python train.py --n_experts=48 --d_shared_expert=0 --router_noise=0.1 --router_logit_norm=1.5 --positions="rope" --attn_scale=0.125 --tie_embeddings=false --init_std_qkv=0.0382 --warmup_steps=200 --steps=6882
Below are experts of layer 9 (counted from 0) of a mixture-of-experts language model. Rows are named router (the router's row for the expert), gate (a neuron's input weights, with its number), up (a neuron's input weights, with its number) and show model dimensions 0-127. Each number is 200 + 20 x the weight over its row's rms, rounded and kept within 0 to 999.
After each expert's rows: "comes after" lists some tokens at least twice as common just before its tokens as in all text. This comes from a sample of Wikipedia text that the model never trained on. Tokens count by the router's weight.

# expert 30
router,196,171,156,181,208,228,198,219,198,229,160,227,187,213,200,199,213,194,173,209,229,222,199,216,210,212,184,219,182,206,193,199,179,238,209,193,189,228,185,194,176,179,207,229,182,158,222,197,202,178,176,178,154,200,178,174,196,225,189,180,198,165,214,209,163,224,201,194,210,177,215,213,201,195,239,224,214,170,209,232,186,187,202,216,214,221,182,212,197,193,201,180,204,202,190,206,210,226,198,204,187,231,167,168,242,166,182,198,171,194,221,189,224,207,196,194,192,197,220,211,197,180,204,204,191,182,202,201
gate2,156,182,182,181,177,176,187,172,208,214,203,233,214,189,249,244,219,158,174,199,189,189,209,208,215,248,232,184,203,170,166,197,217,220,224,184,200,204,220,204,201,194,216,216,184,190,201,201,203,226,224,186,229,196,206,200,209,215,186,197,211,173,191,200,204,201,173,159,169,196,185,233,197,174,187,193,203,208,176,192,192,204,189,189,190,186,228,175,203,210,191,202,190,197,200,173,176,256,200,246,167,192,209,173,234,174,147,217,241,169,182,237,203,213,197,196,220,201,231,215,198,189,167,199,211,172,200,202
up2,176,208,195,176,210,211,179,193,224,209,239,178,206,203,218,201,179,215,206,219,198,240,188,182,222,207,210,217,196,186,186,204,169,194,209,228,227,191,194,192,177,225,212,178,169,196,170,181,205,202,210,189,198,174,224,211,205,202,198,181,185,142,185,211,191,190,191,176,192,191,191,213,201,187,174,193,203,211,217,169,237,207,196,219,192,208,152,204,205,204,179,201,194,202,236,182,155,233,178,187,172,181,176,173,184,152,197,222,201,156,242,223,204,206,182,170,180,198,179,202,222,180,226,200,185,168,174,212
gate3,215,200,233,205,194,214,182,182,200,174,186,188,214,166,229,237,207,198,185,208,239,220,246,201,163,221,206,216,222,175,147,213,188,194,205,205,205,216,161,194,180,170,193,203,216,191,228,196,249,184,199,183,203,198,180,200,178,241,202,195,178,183,183,233,213,227,189,189,196,203,218,192,186,174,246,193,198,199,217,190,180,188,161,195,185,189,181,188,199,165,220,158,203,196,222,208,201,189,157,205,233,227,205,186,242,205,188,202,205,154,209,226,186,203,204,194,231,184,189,201,222,202,217,210,168,183,190,215
up3,206,223,190,225,218,213,185,212,232,200,217,221,223,214,198,218,191,202,210,204,209,179,197,206,235,223,186,199,241,212,199,229,215,172,173,194,198,213,210,228,181,205,195,220,183,246,180,193,179,178,195,224,204,199,223,196,205,183,215,212,207,185,215,222,228,198,217,209,224,171,193,178,240,201,172,250,224,204,194,167,209,179,179,214,168,183,203,183,191,179,193,194,230,235,185,220,182,213,178,191,193,200,196,208,191,189,179,225,198,213,177,201,192,198,171,202,181,184,250,188,184,165,208,197,198,217,155,221
gate4,207,211,179,200,212,222,204,197,208,196,171,192,172,185,167,228,225,177,205,192,183,229,200,202,184,206,208,226,207,198,138,237,201,212,197,210,183,177,218,185,185,217,178,195,204,178,209,190,239,219,209,200,186,231,197,187,171,224,195,165,195,210,200,204,181,219,187,204,204,180,208,210,245,212,186,178,215,200,196,191,186,182,221,187,203,198,202,210,172,186,200,223,193,183,213,190,240,181,227,202,198,221,190,188,200,170,179,225,176,223,224,178,204,164,193,215,207,234,201,179,175,188,222,184,183,175,181,199
up4,197,240,171,183,253,239,192,142,163,186,166,169,216,203,172,202,179,189,214,226,228,228,205,216,176,189,182,185,181,239,230,183,170,205,191,206,185,212,159,193,223,219,180,187,204,176,218,193,198,197,211,214,210,199,220,166,196,177,215,192,202,208,206,210,220,228,203,210,208,190,187,177,218,194,174,193,193,183,172,213,245,186,211,172,210,190,212,213,166,222,210,185,193,221,189,219,206,217,190,193,213,201,177,195,198,208,210,167,227,224,190,180,189,232,208,172,198,197,216,231,173,224,186,215,190,192,179,156
gate5,189,184,202,192,191,190,156,225,216,200,187,196,202,166,167,237,210,159,168,184,205,239,210,182,184,226,192,211,210,217,182,231,200,203,199,187,207,215,200,202,195,206,194,217,172,177,185,213,239,188,188,175,171,183,237,206,218,195,201,189,208,193,169,227,182,224,184,182,184,218,208,215,231,178,197,230,186,189,194,214,151,230,186,236,205,232,202,219,191,190,209,199,165,192,229,198,202,184,206,196,192,202,188,186,230,172,188,220,188,207,200,208,191,158,201,234,203,226,159,171,188,188,230,199,164,193,225,188
up5,219,182,172,211,174,196,179,191,151,203,208,215,207,218,200,218,208,176,172,224,195,205,192,184,183,197,192,177,159,235,195,211,193,184,229,185,191,149,232,218,199,240,231,203,195,184,152,193,184,191,197,190,197,249,220,171,211,196,198,171,191,226,186,225,165,201,200,214,216,163,185,182,181,188,228,177,206,210,214,193,223,186,197,184,185,197,169,190,179,206,218,200,192,223,227,174,203,189,214,227,217,196,212,196,181,174,214,195,206,207,196,230,174,231,191,209,230,170,228,189,208,209,174,174,214,196,202,214
comes after: "-", "\n\n", " •", "Scientific", "^", " Binomial"

# expert 7
router,197,213,223,210,231,209,190,190,194,213,182,206,176,174,217,159,215,200,187,182,204,180,200,224,230,191,202,184,204,195,196,192,215,241,205,212,171,189,209,206,173,222,244,157,214,192,189,186,185,171,212,224,232,184,188,213,223,175,198,186,155,206,195,202,194,227,219,192,195,193,247,178,173,183,173,194,205,204,237,222,221,201,166,185,197,201,210,201,205,238,225,167,187,223,216,246,169,245,226,221,169,217,168,213,180,187,198,174,172,221,187,215,189,182,213,217,183,185,213,183,221,187,238,198,183,209,183,203
gate1,165,203,194,214,179,198,181,194,218,163,207,188,175,194,216,210,180,160,198,201,219,198,206,227,227,191,206,242,173,217,181,204,238,204,199,209,174,175,193,237,200,199,196,203,191,221,188,213,233,197,205,166,217,193,214,215,216,175,183,191,209,178,193,174,182,231,212,157,210,210,218,201,179,217,181,190,161,239,189,208,263,203,184,203,177,201,190,198,219,197,216,226,158,206,195,234,208,200,166,203,221,159,221,195,186,203,181,201,201,178,151,222,165,155,203,202,173,219,207,217,206,149,204,198,214,197,198,180
up1,237,201,179,210,198,183,185,221,193,173,176,177,157,227,208,217,183,180,231,147,190,207,201,218,225,231,185,208,234,210,211,196,212,180,187,229,171,203,161,209,206,170,212,181,204,171,196,166,239,218,194,201,175,195,172,215,217,182,198,180,198,182,187,202,210,223,209,217,220,175,208,198,175,203,197,169,195,202,221,189,197,186,183,163,210,219,212,169,236,190,215,203,207,177,171,200,184,208,181,171,226,210,184,236,224,201,202,219,188,177,210,193,185,180,170,193,205,170,218,189,177,161,169,157,214,204,192,210
gate2,241,178,227,194,186,180,181,225,208,220,216,224,177,219,193,194,173,191,207,158,185,180,200,179,212,212,197,192,196,219,159,194,184,203,217,207,247,196,198,238,204,184,225,190,202,224,251,204,211,200,218,203,230,200,214,174,187,163,216,212,211,194,174,234,251,222,188,159,218,206,215,216,171,156,190,206,167,193,209,203,204,204,201,188,189,183,225,219,198,229,201,205,186,190,209,223,179,171,189,192,214,206,201,235,209,196,186,202,204,181,208,192,216,204,159,232,166,238,218,217,191,174,218,180,227,198,172,167
up2,203,178,178,212,206,206,175,204,189,232,176,188,167,202,194,188,249,240,205,208,199,194,188,183,188,219,215,197,208,181,208,202,197,203,202,181,204,221,204,172,209,222,192,231,200,192,202,192,230,229,210,241,173,189,176,153,193,196,194,186,194,158,214,158,208,206,171,226,188,207,197,203,225,210,179,237,191,201,179,219,211,202,256,197,167,209,188,227,222,176,209,204,176,176,190,212,205,200,161,199,213,201,205,200,180,218,212,205,209,216,148,202,223,180,194,214,215,216,213,193,166,190,199,181,183,205,198,197
gate3,167,191,210,193,211,210,231,216,161,198,176,212,166,201,194,196,179,197,195,201,207,179,226,187,212,183,172,173,181,210,141,200,224,224,220,191,197,199,209,241,185,219,162,174,165,183,192,203,185,192,189,197,219,191,228,207,218,208,207,166,219,174,177,163,163,192,204,181,168,214,204,201,174,186,212,203,226,229,202,233,202,230,165,196,198,213,165,202,187,190,192,231,197,142,196,168,187,216,180,202,211,224,183,179,197,183,206,199,212,193,218,217,214,208,170,253,194,212,214,191,188,190,223,206,201,194,155,176
up3,190,198,175,203,246,168,208,183,223,214,195,164,210,173,169,193,187,177,214,221,227,189,214,205,225,184,226,211,225,178,219,220,173,186,196,216,141,192,208,174,210,181,210,194,213,221,208,207,170,141,184,180,178,186,217,182,182,194,208,197,190,211,187,194,187,230,222,219,171,188,200,194,215,227,190,213,185,209,185,174,186,212,195,201,224,213,197,181,220,236,203,233,183,227,182,175,193,194,199,200,215,192,192,249,173,189,225,222,220,226,212,192,192,205,224,185,218,211,189,204,172,219,213,175,177,207,187,188
gate4,195,175,214,215,205,222,208,219,191,188,205,221,208,203,231,248,187,176,209,199,203,195,176,203,211,209,187,201,248,201,169,246,211,170,198,180,200,194,219,203,217,206,205,214,202,184,160,184,208,203,206,206,205,211,210,215,193,173,211,185,207,199,194,204,195,211,186,183,188,228,226,218,210,192,223,184,180,231,230,202,189,220,233,186,189,156,173,245,205,190,208,190,193,237,183,198,199,197,213,187,165,183,228,270,186,197,214,208,214,195,174,236,212,187,178,205,189,203,222,188,199,193,204,181,217,210,169,167
up4,175,222,190,188,175,186,195,169,201,201,163,186,206,188,187,196,225,228,198,193,199,202,231,183,210,189,190,194,171,180,202,209,214,177,178,210,190,196,195,201,181,202,226,219,195,187,220,187,200,191,204,160,209,173,198,205,207,219,161,201,204,189,239,237,202,195,214,183,184,185,172,197,230,227,179,210,182,171,190,240,205,193,184,224,198,199,200,153,206,205,208,201,211,170,203,207,217,185,182,190,202,205,219,140,204,225,198,205,163,173,218,181,188,181,229,218,191,218,160,224,184,180,178,191,179,183,240,215
comes after: "=", "\n\n", " =", "See", " also", "Personal"

# expert 21
router,185,199,173,197,216,208,180,179,206,220,218,247,204,179,224,201,199,213,224,239,172,195,207,204,223,184,222,196,204,196,194,195,204,204,180,202,233,232,174,215,171,196,193,242,221,222,178,234,170,149,204,186,186,156,224,204,218,187,206,200,195,231,216,193,207,195,188,216,213,173,201,214,177,204,231,224,206,169,198,199,222,189,195,203,227,209,201,188,164,202,208,225,206,182,224,193,225,209,223,196,225,228,175,193,203,203,220,209,170,198,220,187,188,217,188,170,213,236,191,223,208,186,207,210,175,184,242,216
gate0,209,163,190,207,214,203,179,191,218,217,194,199,187,204,213,200,228,213,180,169,158,220,197,212,196,216,221,176,188,205,182,180,233,220,183,189,209,209,204,199,180,211,180,212,223,201,165,216,185,147,250,203,234,166,201,183,216,207,209,205,183,204,197,217,235,224,207,236,188,193,191,229,229,178,178,188,195,199,232,170,206,208,183,220,195,192,168,167,198,162,184,182,180,222,223,204,210,185,148,241,221,203,212,218,200,202,147,195,232,177,180,182,189,170,220,207,204,166,184,221,211,181,209,186,181,209,203,208
up0,231,218,169,225,187,183,205,190,175,171,196,197,215,221,201,192,219,180,198,212,212,175,206,200,213,184,209,162,213,200,179,230,209,208,198,204,198,212,184,192,184,198,229,221,152,218,218,207,200,203,168,190,167,192,227,179,207,174,207,190,196,213,191,195,168,241,178,189,223,239,192,211,193,229,195,198,179,198,235,187,181,191,210,169,204,208,168,211,188,185,225,170,175,219,238,190,185,144,216,209,221,214,208,186,197,184,203,205,169,190,217,217,199,215,209,229,229,229,189,175,210,187,218,206,214,196,176,216
gate1,186,188,221,179,210,174,182,176,222,202,202,177,206,227,187,209,212,178,195,189,160,170,183,219,237,166,237,171,191,168,182,184,237,214,201,206,225,221,188,230,226,179,186,219,243,185,218,198,218,209,236,199,224,210,215,196,233,216,223,221,189,191,206,166,239,202,180,200,204,167,240,220,195,195,226,212,191,253,219,215,147,217,215,206,186,227,190,169,219,195,209,202,189,205,200,176,190,192,174,228,204,193,194,188,184,198,194,177,200,204,218,185,183,170,219,177,229,198,223,201,225,195,178,175,174,217,214,183
up1,182,191,192,207,163,223,214,179,165,162,203,199,222,223,187,225,228,195,188,171,202,201,181,192,205,225,177,196,230,221,202,226,194,143,158,199,199,207,188,194,225,203,221,230,214,208,248,214,208,169,217,221,217,233,192,220,179,236,164,183,191,222,196,255,161,193,190,188,235,205,215,220,172,191,200,195,206,208,160,194,178,168,240,185,167,191,193,215,210,227,206,223,187,185,174,225,158,210,190,211,201,217,210,175,204,247,195,219,201,187,188,208,181,177,186,210,194,176,185,186,174,171,219,187,224,236,179,213
gate2,187,206,194,163,220,196,217,201,184,169,241,202,201,189,213,214,233,190,240,209,213,217,216,206,195,193,221,171,190,167,175,187,214,182,212,219,204,208,197,186,217,185,162,175,221,211,179,191,230,223,193,197,232,180,213,185,167,202,157,174,184,174,196,168,190,197,211,183,205,206,194,208,204,235,225,212,187,176,208,192,200,179,179,179,232,208,172,153,182,227,207,215,217,177,191,199,209,219,172,190,221,203,206,221,190,196,207,205,180,208,212,219,226,181,203,174,215,229,177,208,240,154,199,229,213,182,163,187
up2,231,204,202,173,223,206,176,222,162,209,210,259,182,199,228,224,200,181,194,223,175,170,213,228,237,246,191,176,222,160,212,168,210,206,202,216,224,212,197,164,200,218,196,205,180,206,208,240,198,208,209,200,202,210,207,209,201,205,161,230,203,220,183,184,184,185,179,187,206,207,208,177,193,202,180,211,181,185,231,193,190,181,189,172,203,173,185,192,205,234,192,219,191,164,216,233,212,194,213,213,211,221,198,188,204,202,229,205,203,173,201,202,234,227,224,183,176,205,194,173,210,209,234,248,205,180,173,235
gate3,216,169,205,231,213,192,196,162,190,225,192,191,204,221,209,208,221,186,213,197,198,197,185,216,204,169,200,192,192,199,171,224,219,183,190,185,224,205,202,229,197,192,199,217,213,194,214,221,166,187,197,187,195,189,178,161,160,172,230,158,183,201,185,190,197,183,167,221,215,177,150,217,166,198,196,216,201,234,187,222,176,195,200,234,208,196,233,154,211,191,201,217,185,200,199,195,180,212,228,198,240,237,205,187,201,189,191,219,198,182,197,220,208,229,191,169,187,224,216,201,206,214,202,207,187,160,191,179
up3,171,208,186,220,188,234,184,179,178,202,183,201,216,200,220,165,186,198,228,223,190,224,224,223,173,200,211,212,208,225,224,213,199,179,190,206,200,178,177,232,224,195,208,232,189,230,191,167,198,214,192,191,186,196,196,226,196,204,185,171,170,217,191,181,206,157,192,199,207,162,181,187,150,191,180,163,208,213,197,154,222,175,188,206,196,173,209,203,175,204,203,210,206,191,227,198,194,209,176,193,217,243,187,186,193,171,229,229,194,197,226,204,243,220,206,159,174,173,205,203,186,217,212,236,202,196,231,196
comes after: ",", ".", " that", " there", " but", " However"

# expert 3
router,149,211,201,220,200,201,180,222,176,211,191,215,187,199,179,227,204,220,250,207,159,203,169,206,202,149,200,221,189,211,212,195,207,181,236,239,182,215,165,178,208,203,215,218,208,205,210,196,199,199,226,209,200,179,165,194,196,162,225,219,214,178,191,193,199,191,174,192,186,194,197,196,213,169,222,195,195,217,193,192,233,201,190,195,183,180,194,205,210,201,203,191,207,207,199,202,217,165,229,187,228,230,180,203,188,183,207,225,174,204,219,202,189,214,222,209,192,200,183,199,199,181,187,191,156,228,210,214
gate1,194,164,208,218,150,228,180,171,228,199,211,231,194,232,187,201,198,174,200,177,187,211,216,195,217,189,213,162,195,190,161,223,180,193,235,196,192,209,184,241,238,161,216,191,197,187,217,189,164,229,209,162,181,203,216,180,207,209,177,185,249,214,185,167,199,215,198,192,176,216,201,220,195,218,204,176,173,195,180,188,211,209,225,193,158,175,224,211,181,196,223,198,202,192,211,219,176,178,203,225,226,221,189,224,220,172,246,211,214,196,191,195,208,193,187,215,214,212,173,177,196,221,188,194,203,181,205,179
up1,230,187,200,218,181,160,204,176,196,183,225,220,205,195,172,200,201,234,187,199,196,218,194,201,200,194,196,203,200,211,205,180,200,192,184,190,241,212,186,219,206,197,175,218,224,195,223,194,178,196,184,198,227,191,218,187,193,174,189,198,233,186,246,203,215,217,175,195,194,229,194,197,166,195,201,201,203,227,180,170,223,220,207,192,232,179,220,195,220,187,166,182,198,190,243,202,225,211,188,200,188,213,209,208,200,203,183,217,189,227,199,188,200,191,179,189,205,249,194,198,206,213,189,209,250,177,224,215
gate2,193,230,197,212,178,206,204,206,176,162,196,203,220,230,234,254,180,191,211,217,208,175,211,184,210,198,210,175,220,208,154,213,210,176,215,201,196,219,194,209,177,192,202,225,178,194,204,195,201,226,225,209,192,198,211,199,201,200,171,208,196,167,173,198,226,230,224,167,206,185,181,203,198,163,224,205,162,233,168,218,211,198,208,242,218,197,177,211,179,196,193,213,201,163,215,218,209,190,203,214,208,188,158,167,225,217,225,199,169,185,187,171,228,213,232,223,189,217,213,208,190,205,183,190,222,189,186,233
up2,222,220,249,214,225,196,158,173,184,205,158,214,198,170,188,234,201,195,180,209,218,218,202,200,229,225,241,249,184,193,219,197,223,224,217,188,222,188,172,203,207,200,195,183,167,184,197,215,201,238,213,198,209,198,164,259,216,199,198,236,200,187,188,189,196,234,216,182,220,225,221,200,190,158,206,225,207,230,186,188,218,200,202,181,178,196,212,211,223,214,248,207,212,201,208,199,206,195,224,202,220,194,191,191,198,228,190,200,188,215,208,200,203,202,225,202,180,227,240,225,242,220,182,208,211,206,187,207
gate3,198,226,182,185,219,150,154,220,192,181,206,160,195,232,208,228,231,222,212,206,187,191,215,175,196,171,214,155,226,202,176,185,180,208,167,169,233,198,179,204,247,178,180,243,220,196,181,200,193,206,213,183,217,206,190,204,178,203,174,205,194,212,178,194,186,196,186,224,162,184,238,207,211,189,200,235,164,226,239,181,205,240,219,181,186,195,162,177,206,192,241,235,188,155,229,197,186,177,215,211,218,191,207,218,197,163,195,202,193,175,190,192,197,195,191,208,193,207,205,193,182,173,191,191,202,197,201,223
up3,200,191,167,170,205,186,231,187,188,206,148,216,192,215,207,205,220,186,170,180,200,199,187,184,169,207,180,243,220,176,227,217,205,203,197,208,189,208,213,191,219,205,188,182,226,209,180,196,164,171,205,246,200,185,200,165,212,189,186,167,194,167,229,216,177,220,167,215,218,232,185,191,217,194,198,177,190,211,178,210,183,219,189,176,187,180,186,199,190,205,204,186,191,232,217,207,173,229,177,168,160,169,206,209,194,198,232,249,211,203,225,215,192,204,177,174,215,173,195,179,234,158,212,223,226,185,196,196
gate4,204,215,220,203,217,199,207,164,160,189,235,218,231,171,224,199,176,193,189,199,190,204,205,199,210,202,222,210,213,177,157,233,175,204,205,192,172,166,215,203,228,193,199,203,197,194,181,223,184,179,179,208,212,216,184,210,204,203,198,193,233,211,157,203,195,198,217,204,163,181,170,206,183,190,169,221,140,237,245,222,178,214,195,225,218,176,175,213,187,164,188,215,181,184,221,161,181,137,213,237,189,204,205,228,190,201,199,197,229,183,172,179,224,209,192,189,166,198,195,187,204,211,188,170,199,196,217,204
up4,195,221,208,199,203,189,226,216,233,185,164,217,186,211,193,227,195,203,191,198,232,188,220,155,186,231,210,210,190,205,186,193,210,222,171,202,193,196,214,208,172,197,179,190,229,189,201,220,182,225,180,196,207,222,193,183,229,176,177,204,165,201,237,200,244,201,182,162,210,209,186,164,221,200,185,213,203,219,164,190,194,139,213,193,205,203,227,204,225,220,229,191,205,190,204,221,203,230,206,192,190,225,234,202,168,171,221,181,203,182,190,188,206,170,226,228,210,197,218,204,215,214,199,247,198,185,210,193
comes after: " |", "|", " (", ":", ";", " a"

# expert 2
router,182,176,208,187,187,177,232,191,208,139,183,200,177,213,193,212,178,217,196,183,188,181,216,204,204,155,230,259,188,222,238,188,166,210,205,237,211,226,201,224,177,198,219,186,200,221,182,221,228,217,191,189,163,216,179,209,189,185,199,211,174,186,221,225,154,196,194,190,208,206,192,189,219,215,213,204,239,207,214,217,203,183,204,191,216,178,209,203,182,191,217,183,195,238,231,212,195,218,189,197,211,186,208,237,187,207,196,209,196,204,191,197,169,146,213,225,200,169,205,173,203,218,196,207,205,190,204,156
gate1,199,197,187,192,222,214,200,196,194,216,160,167,166,194,228,229,221,190,218,166,189,184,208,251,211,195,252,175,188,190,180,227,220,211,182,211,163,196,177,204,232,215,190,198,204,237,206,193,190,229,217,194,177,211,219,201,171,179,193,230,208,205,202,177,183,215,205,205,201,231,173,201,208,200,174,197,227,195,181,180,238,202,214,215,183,220,220,233,158,191,190,182,189,208,214,216,202,240,207,210,182,211,193,186,209,185,162,198,248,200,235,182,188,208,187,207,203,195,192,209,211,207,200,185,191,206,160,212
up1,194,236,185,216,181,200,176,166,251,199,216,185,218,164,209,191,177,173,189,190,208,207,185,208,194,185,202,199,205,197,189,206,167,242,229,172,169,198,200,194,183,207,213,205,195,246,173,175,210,200,218,200,182,173,223,234,219,193,230,224,238,210,205,204,163,200,184,217,218,188,198,216,205,195,175,182,206,187,172,239,221,220,196,190,182,215,219,203,197,178,211,241,190,240,213,231,219,169,207,209,202,176,215,216,177,181,214,189,215,192,203,181,189,187,201,222,214,229,259,242,208,188,195,173,193,220,223,160
gate2,208,171,205,165,212,206,190,180,193,188,209,213,200,214,201,230,186,223,233,209,213,195,190,213,209,212,211,240,240,223,174,227,206,232,208,189,222,166,167,176,217,233,179,184,213,216,181,199,170,207,199,229,204,192,215,223,175,194,196,216,196,198,190,224,203,214,218,190,167,188,197,171,178,187,151,223,179,194,215,198,184,228,210,199,176,181,201,231,206,200,182,195,183,202,217,203,222,218,186,217,202,199,217,213,220,208,219,206,197,212,191,194,187,176,205,208,178,196,160,226,211,226,209,173,183,186,181,177
up2,200,208,197,173,194,238,203,192,206,197,209,192,218,215,187,240,213,202,208,190,231,210,223,245,197,220,194,196,229,201,221,194,206,181,229,201,196,161,167,222,196,187,207,207,183,195,184,197,156,197,206,192,187,196,225,181,201,186,178,181,174,183,219,199,211,219,214,233,207,218,177,154,183,247,187,243,183,202,236,208,211,214,198,194,190,212,220,190,224,202,233,216,189,205,209,227,149,234,156,209,190,206,196,237,180,156,189,211,214,208,197,204,205,192,215,184,209,187,196,192,181,204,193,200,220,195,178,215
gate3,188,233,191,200,215,161,176,231,193,202,207,160,151,238,217,222,178,163,183,192,213,187,189,226,222,199,230,231,211,204,189,190,187,216,172,208,195,230,199,215,207,211,176,209,223,171,185,205,206,204,167,241,223,203,221,211,188,193,226,212,218,159,210,163,164,179,220,201,186,217,187,197,183,220,185,209,215,209,204,209,195,203,206,195,189,169,178,200,213,231,193,191,233,229,213,195,210,209,197,233,216,199,208,184,193,185,201,212,190,183,200,205,209,176,194,240,184,229,208,200,188,205,220,195,208,235,172,197
up3,191,192,231,244,205,241,178,172,240,196,196,198,238,179,184,166,207,204,230,219,210,229,212,181,196,212,203,210,183,220,192,181,223,211,174,176,205,221,205,198,192,209,256,193,184,188,201,187,163,214,224,202,192,188,189,214,224,249,181,189,197,197,216,221,219,221,203,172,212,222,201,196,204,196,209,183,183,175,196,178,197,183,236,210,193,214,194,172,160,169,232,197,211,210,185,211,176,195,187,193,210,181,185,191,221,209,195,182,175,208,184,157,199,197,203,191,202,197,209,224,197,164,197,210,184,173,184,216
gate4,219,203,213,189,180,239,158,211,184,166,194,183,169,214,198,217,164,200,166,207,210,219,203,201,174,164,189,257,211,208,174,193,191,191,210,240,241,170,194,216,194,205,191,208,207,245,208,145,187,196,216,199,201,183,209,219,221,196,213,212,216,192,186,207,208,231,202,153,170,174,187,184,197,206,183,200,202,192,188,163,170,232,221,199,171,214,206,239,164,151,190,190,197,197,200,214,185,202,183,192,245,192,197,181,226,213,189,218,202,227,218,239,179,167,213,182,235,185,215,170,232,214,200,181,216,207,210,190
up4,192,201,180,212,200,174,191,201,187,202,193,223,194,202,184,198,178,242,206,219,158,200,203,175,221,257,221,191,185,205,214,218,222,203,189,176,170,208,211,201,195,188,209,215,191,160,181,221,220,216,213,198,204,184,213,161,157,234,193,174,208,193,190,214,221,202,234,246,182,161,235,200,225,210,197,200,165,212,203,210,188,154,220,188,175,173,220,167,228,210,192,185,210,211,145,268,178,187,192,183,184,264,209,193,220,230,228,191,174,182,200,198,209,200,191,198,180,174,191,226,183,190,177,217,198,205,199,209
comes after: " of", " in", " to", " at", " on", " for"

# expert 1
router,228,198,199,212,195,200,200,193,172,217,209,178,207,214,222,225,206,235,188,196,148,193,210,216,196,189,224,222,200,219,232,187,192,181,161,159,214,197,215,192,168,201,200,201,220,184,214,175,226,206,183,240,177,204,181,168,192,188,189,212,179,212,201,252,205,206,167,176,237,179,219,228,207,199,208,203,194,173,170,208,247,199,189,222,244,168,176,220,185,203,191,179,206,201,183,169,227,199,211,212,184,165,204,194,207,191,203,176,183,194,204,160,236,156,233,187,159,179,193,208,229,214,213,208,174,221,177,222
gate1,204,200,210,182,197,250,192,188,206,201,217,209,178,237,203,178,195,210,224,193,152,197,179,168,177,188,179,180,234,212,205,215,175,199,171,153,192,187,209,221,217,175,197,219,169,187,238,229,194,196,204,220,213,174,225,202,207,148,237,175,206,188,179,238,215,220,188,209,178,146,198,197,194,206,216,193,173,196,199,207,228,206,223,162,193,183,203,225,192,208,186,224,166,174,199,209,195,202,181,204,219,196,204,211,192,194,203,249,206,212,210,198,211,199,182,192,221,196,200,164,199,199,151,204,197,199,183,184
up1,213,184,236,179,189,222,225,202,183,226,197,211,165,219,195,187,203,193,194,214,193,214,173,182,160,142,192,215,205,192,206,201,162,228,171,195,226,196,208,195,230,184,238,203,171,175,199,189,177,207,181,215,190,194,189,199,219,168,218,172,206,160,204,246,227,212,189,198,223,152,188,186,209,222,229,188,183,226,208,184,214,203,220,232,207,201,225,233,166,200,194,209,173,174,184,238,229,207,195,242,208,188,196,216,185,209,184,192,208,208,171,176,190,168,246,197,205,209,210,171,221,256,213,224,210,211,173,203
gate2,172,201,207,170,283,180,202,188,180,207,190,168,193,223,204,208,205,196,208,221,207,209,190,223,226,247,229,185,205,194,175,186,217,181,147,193,194,222,219,198,201,220,199,186,185,204,218,201,219,221,218,189,212,184,213,214,197,202,232,186,204,167,204,207,227,198,211,228,191,207,202,232,198,224,217,170,184,219,203,194,246,209,194,188,194,170,193,196,212,181,180,217,178,187,203,199,174,192,199,191,181,187,246,166,211,194,197,242,192,195,211,173,195,157,211,177,173,224,196,226,192,174,188,195,225,197,192,173
up2,185,216,189,193,172,181,190,226,231,150,235,217,180,206,191,198,194,197,210,190,187,192,185,196,206,236,183,193,207,167,209,215,174,215,235,218,206,192,241,176,226,211,244,198,182,157,204,205,177,175,205,230,214,209,193,196,190,253,195,208,198,203,194,219,204,186,208,206,191,198,206,208,186,182,207,221,200,163,185,195,212,166,227,230,197,190,194,178,179,192,175,223,167,158,181,203,208,160,205,225,188,202,206,213,228,179,210,190,202,202,198,185,214,216,227,240,201,158,204,219,210,193,234,207,184,223,222,185
gate3,206,178,258,192,202,207,197,206,193,220,228,215,179,213,225,190,173,232,193,201,203,201,199,195,182,188,230,206,211,183,182,177,234,205,190,192,197,181,237,219,207,208,208,180,199,211,253,180,133,195,188,174,233,197,220,171,182,192,194,179,186,197,190,197,225,216,224,216,203,201,203,216,211,172,235,227,199,202,194,176,204,206,204,208,208,189,192,199,194,177,182,169,200,199,213,186,174,195,191,221,190,188,226,184,222,197,214,223,197,196,184,202,207,170,181,191,165,188,184,203,194,210,222,194,200,157,181,202
up3,220,224,187,215,202,175,199,209,219,186,177,206,216,200,202,190,197,175,199,197,190,180,213,187,209,209,169,190,176,199,214,227,211,190,236,198,181,233,161,206,203,189,176,198,159,191,163,206,241,124,155,210,208,198,212,202,193,265,197,196,224,209,221,228,221,191,184,216,187,189,202,182,207,227,183,186,218,222,217,189,153,226,206,224,167,224,202,173,178,217,192,201,195,178,205,204,209,205,192,231,205,227,209,212,173,191,161,189,196,228,210,185,189,196,198,208,233,177,210,207,189,223,203,181,239,210,204,201
gate4,221,205,182,215,172,167,179,202,177,208,187,182,220,199,229,206,227,211,167,197,186,214,218,202,207,198,184,208,248,244,191,196,194,192,232,192,209,242,176,222,156,200,196,199,172,243,201,206,211,207,210,208,218,194,235,194,234,208,167,171,179,171,176,195,226,173,192,201,152,166,202,200,186,186,213,175,183,199,182,213,190,182,198,188,204,164,170,230,188,220,205,186,185,183,194,202,158,180,211,223,197,209,177,204,205,212,181,227,227,170,195,186,196,188,176,193,195,201,195,175,186,215,190,193,197,224,179,200
up4,195,162,187,203,163,189,201,194,230,232,226,194,217,215,172,207,198,169,209,191,203,205,196,210,188,197,233,217,219,210,222,210,200,208,167,180,211,173,218,193,177,184,201,200,195,227,199,237,217,218,182,210,177,203,221,184,193,148,186,185,155,187,208,232,198,230,228,196,178,179,217,189,185,201,183,204,206,217,205,239,202,181,170,208,209,172,202,218,183,177,222,214,196,214,198,163,178,199,205,207,214,174,194,203,174,193,214,217,193,163,246,186,212,205,221,211,220,215,216,194,163,232,196,208,171,185,154,187
comes after: " |", "|", ";", "{", " ·", " No"